config.toml
d_expert = 128
d_shared_expert = 0
normalize_top_k = false
balance_bias = false
head_dim = 64
init_std_qkv = 0.0347
init_std_up = 0.0347
weight_decay = 0.047
warmup_steps = 53
batch_tokens = 65536
Below are experts of layer 4 (counted from 0) of a mixture-of-experts language model. Rows are named router (the router's row for the expert), gate (a neuron's input weights, with its number), up (a neuron's input weights, with its number) and show model dimensions 0-127. Each number is 128 + 24 x the weight over its row's rms, rounded and kept within 0 to 255. Numbers have three digits each.
After each expert's rows: "comes after" lists some tokens at least twice as common just before its tokens as in all text; "mostly gets" lists some tokens that are sent to it at least half of the time. This comes from a sample of Wikipedia text that the model never trained on. Tokens count by the router's weight.

# expert 11
router:108195149133128167103122125116136168158132080121118126120166118112147159150114149130132138132124156129149154111152105153164103129113138136091158179112119149141145107140118182122104147120169108116146145105084113092119148135109148151137148092077093105131087127126104107179122146118091125170148130117120089153117148089094115160131140148150146103104137103129126117109131108153116138075163
gate0:106153133103123128128094107113103119123173101127091121101155112139117134138157129114142115117120156127171134152104131145137124167161099109096113123118127131109123148148108154140108103149110137171172134166119110130127123146128146137119158093096093129082062048137121107149159110112109060137086138168113121125116091133127152176183116158144106135154138124137130124089126111127132143107113
up0:119160118137101140137105113096106149104156121110088155100144133115131103130150130135099088092133170120121139146138124130162135185170121108104088130128125141115144149135109170122125156153125117139163142139116120137184124115140142136104158127128155107079060061133121106125135133111096073163103186122119135082140080132128151111134134110123134145131143121108147142080167106128130111115124
comes after: ",", "s,", "s", " and", "e,", "es,"
mostly gets: " and", " but", " or", " &", " while", " Website:"

# expert 10
router:116150127155138177130105127131142168148136099141085112132128120087148125116108168131089164124134100128127146140134113146141088097158108128139170152141115117172136106137105143136158158137129108116123120111102120068141118106101104167117153152103113082120105101118095109157148171119127091193154121100158133162119182109116134132123143129140141147086136096158121113116095160154114133077129
gate4:117131124131147093111144101106137140171148108116117126126171114145097133093130163103111167130112106089128145055147120167163147131124114117128164133139121169181157144161127122123114115136098131145140140181090123158111143087118209120144140099084148122108129102129097123136132109110096139137138133154139149143163108106132133122088104145099147119145101118155159121126093110132148082128104
up4:156128118168101177133097143080096146183107129122111097162168119139123136163154112148129123141088124172122168148145145123140170067155115164129149154103122109106119151127134102129154123127142100149112145119166079132154155131116143092141125129149090130155116113143134135143079131159117141111126148132081130172111145123094120143147118089148150138154123134111119140125152110152120193131158
comes after: "-", " the", ",", "|", ";", ":"
mostly gets: " der", " Jer", " Mart", " den", " und", " Bro"

# expert 47
router:126151148148110131145124150139133122162148118113122142108162120107176120125111181103120162112120125117140146104146117139146080134144115131133173137079143146155104098154127137105156173143178138121117098133106077114142145094091129116109171142152130092130120116132111128161123170131115085156103076121116074147091188111104102162136131151119122121103153130115150129125094155149105155101098
gate3:157176119140140100111129103116125125121123170168079123082119168107109102146167125121158138148137126150129172134123114088154094091174126114125147152124138086152133166137150116139121157131177069088121126127096112143141159093092132111140104123129119113147136147125120135116123120140101108157116113148162125135136197117099103146131112155125172103113099116141142075098115145162126144108125
up3:122152120138130129127105131150124143162096126095094150068108141116123122161132147115142111163110161152109122127111120144079106091149132187128133115122131139158184139134149134098137151150153111120135140169114110135157087141153114149103106093128129136150140165119131115093194140135145090135100112151085088119087168105111107148081079122123103104152118114133131132140135127145093143116079
comes after: " |", " the", " a", ";", " The", ":"
mostly gets: " C", " c", " qu", " enc", " cl", " cons"

# expert 21
router:075155124157111154111123160140121149138140143149111157102154125126155122124079174159138122116103125126134171106139115142152136122159111127121146156103131101143123074171128166108130129118136109189160119116107107083107120115084115113136161126122121086079141129136124100144119148092115112141127108136159135178110173117118102109119130166140118133082154078115111135097083158146099158130127
gate29:147112131106081168133112139131150138178106135163121157173176096126104137147081125149144125125148148107130163149174173120090097141142133153156138116111125123122149110127167115149114165089090101130081172094110106151113161133105132087139112116111129098146105146114114154185145121093124132080141137148100153155142100076115103139146127121139111145145095150124115147155140135143118121120133
up29:121151147095110155075093139137120089120113119145140110142126114125155138140125168112124156081141102111131168138115135131118143121185121137147105101114139100139160109073120168139160104115087159176130119111097167143124149165112146163080126095120090105126106204156097129120105125119101131115155127121075142124124120105104118144104116130151150120123171116158137101114105132141129142104110
comes after: " a", " the", " and", " to", " was", " were"
mostly gets: " t", " fl", " form", " pl", " ext", " rel"

# expert 6
router:115189105135107171097147142126129131165139122106130128097148116108159132125133129151095164107139132086129181111153106140155106097146097160077138129091081134152142101130086160100157150134169114142131119093133132077135091129082097122115162118135144086108099126107108128144152147134117111154111135131163114155164165103140126134135145166173122122115132112128135128106149120134090174121149
gate0:124176142131149124082133144129102139151145136101126061107166135101133129112124140148080125090132150141140097119135147117087104156165178118138110140094130079139148131129157121157123094125109153109181125149125107133100140073095155112112149094069122135144147158115117101116124112115156138104098146117155131120155126137158153131156108114090147105147141136111072134147121164124157165133130
up0:131205141116117088123108121126139156155144159157073103093153119120141125127099137124158144130128169120091154143116158165139138143152163125122122108135165113127124141119108096112122131102086160160141088163112118127096125119144121131121141095116092137140095102134110117125082127121111142143090186102169133135150112128131156132099074121138113140139150083152060113123112101114105144134145
comes after: "\n", " in", " ", " with", " during", " has"
mostly gets: "|", "|---|---|", " Ha", " Ta", " Sa", "a"

# expert 15
router:101165153194138126124102161159113148136141079116104108120160102120131168126133160115099145128133123130121173104138103156160077105162118140115127131125109115135149075162134134100174182147148110148102146104087122078123154135089142122122144125145128110136124140132128109159165149109080081155135102136163137148101149113131104123114173166143135111104125117160152109105142143126117152122124
gate4:131116093178141144177126127143103113159116102146097123138107106100103148118098155103113134138107114152108149123106070130128176147138124162116145092096070093172166108106165146132138103113143142126132140142113139102152151082096134106110144154143138129115139108113125117152133105138131145154105096083118107114119134135097145080139105146141119092148104161132102154105076142169132078125119
up4:151121113167148136163134133121135121159117092137117123152115130124094118128118139113125149136127117213116125129105119148138155154147134150143147111123077155145169077137142102161146144061121145116086092147103148121154143115136121084125114149098125137111139107101113105137136129128188149149130125107142112101154141122149145104146079122112150079198086147130106116116097146158133142107142
comes after: "\n", "ed", " Succeeded", " Preceded", "\n ", " directed"
mostly gets: " by", " by:", " Phylum:", "er:", " •", "-"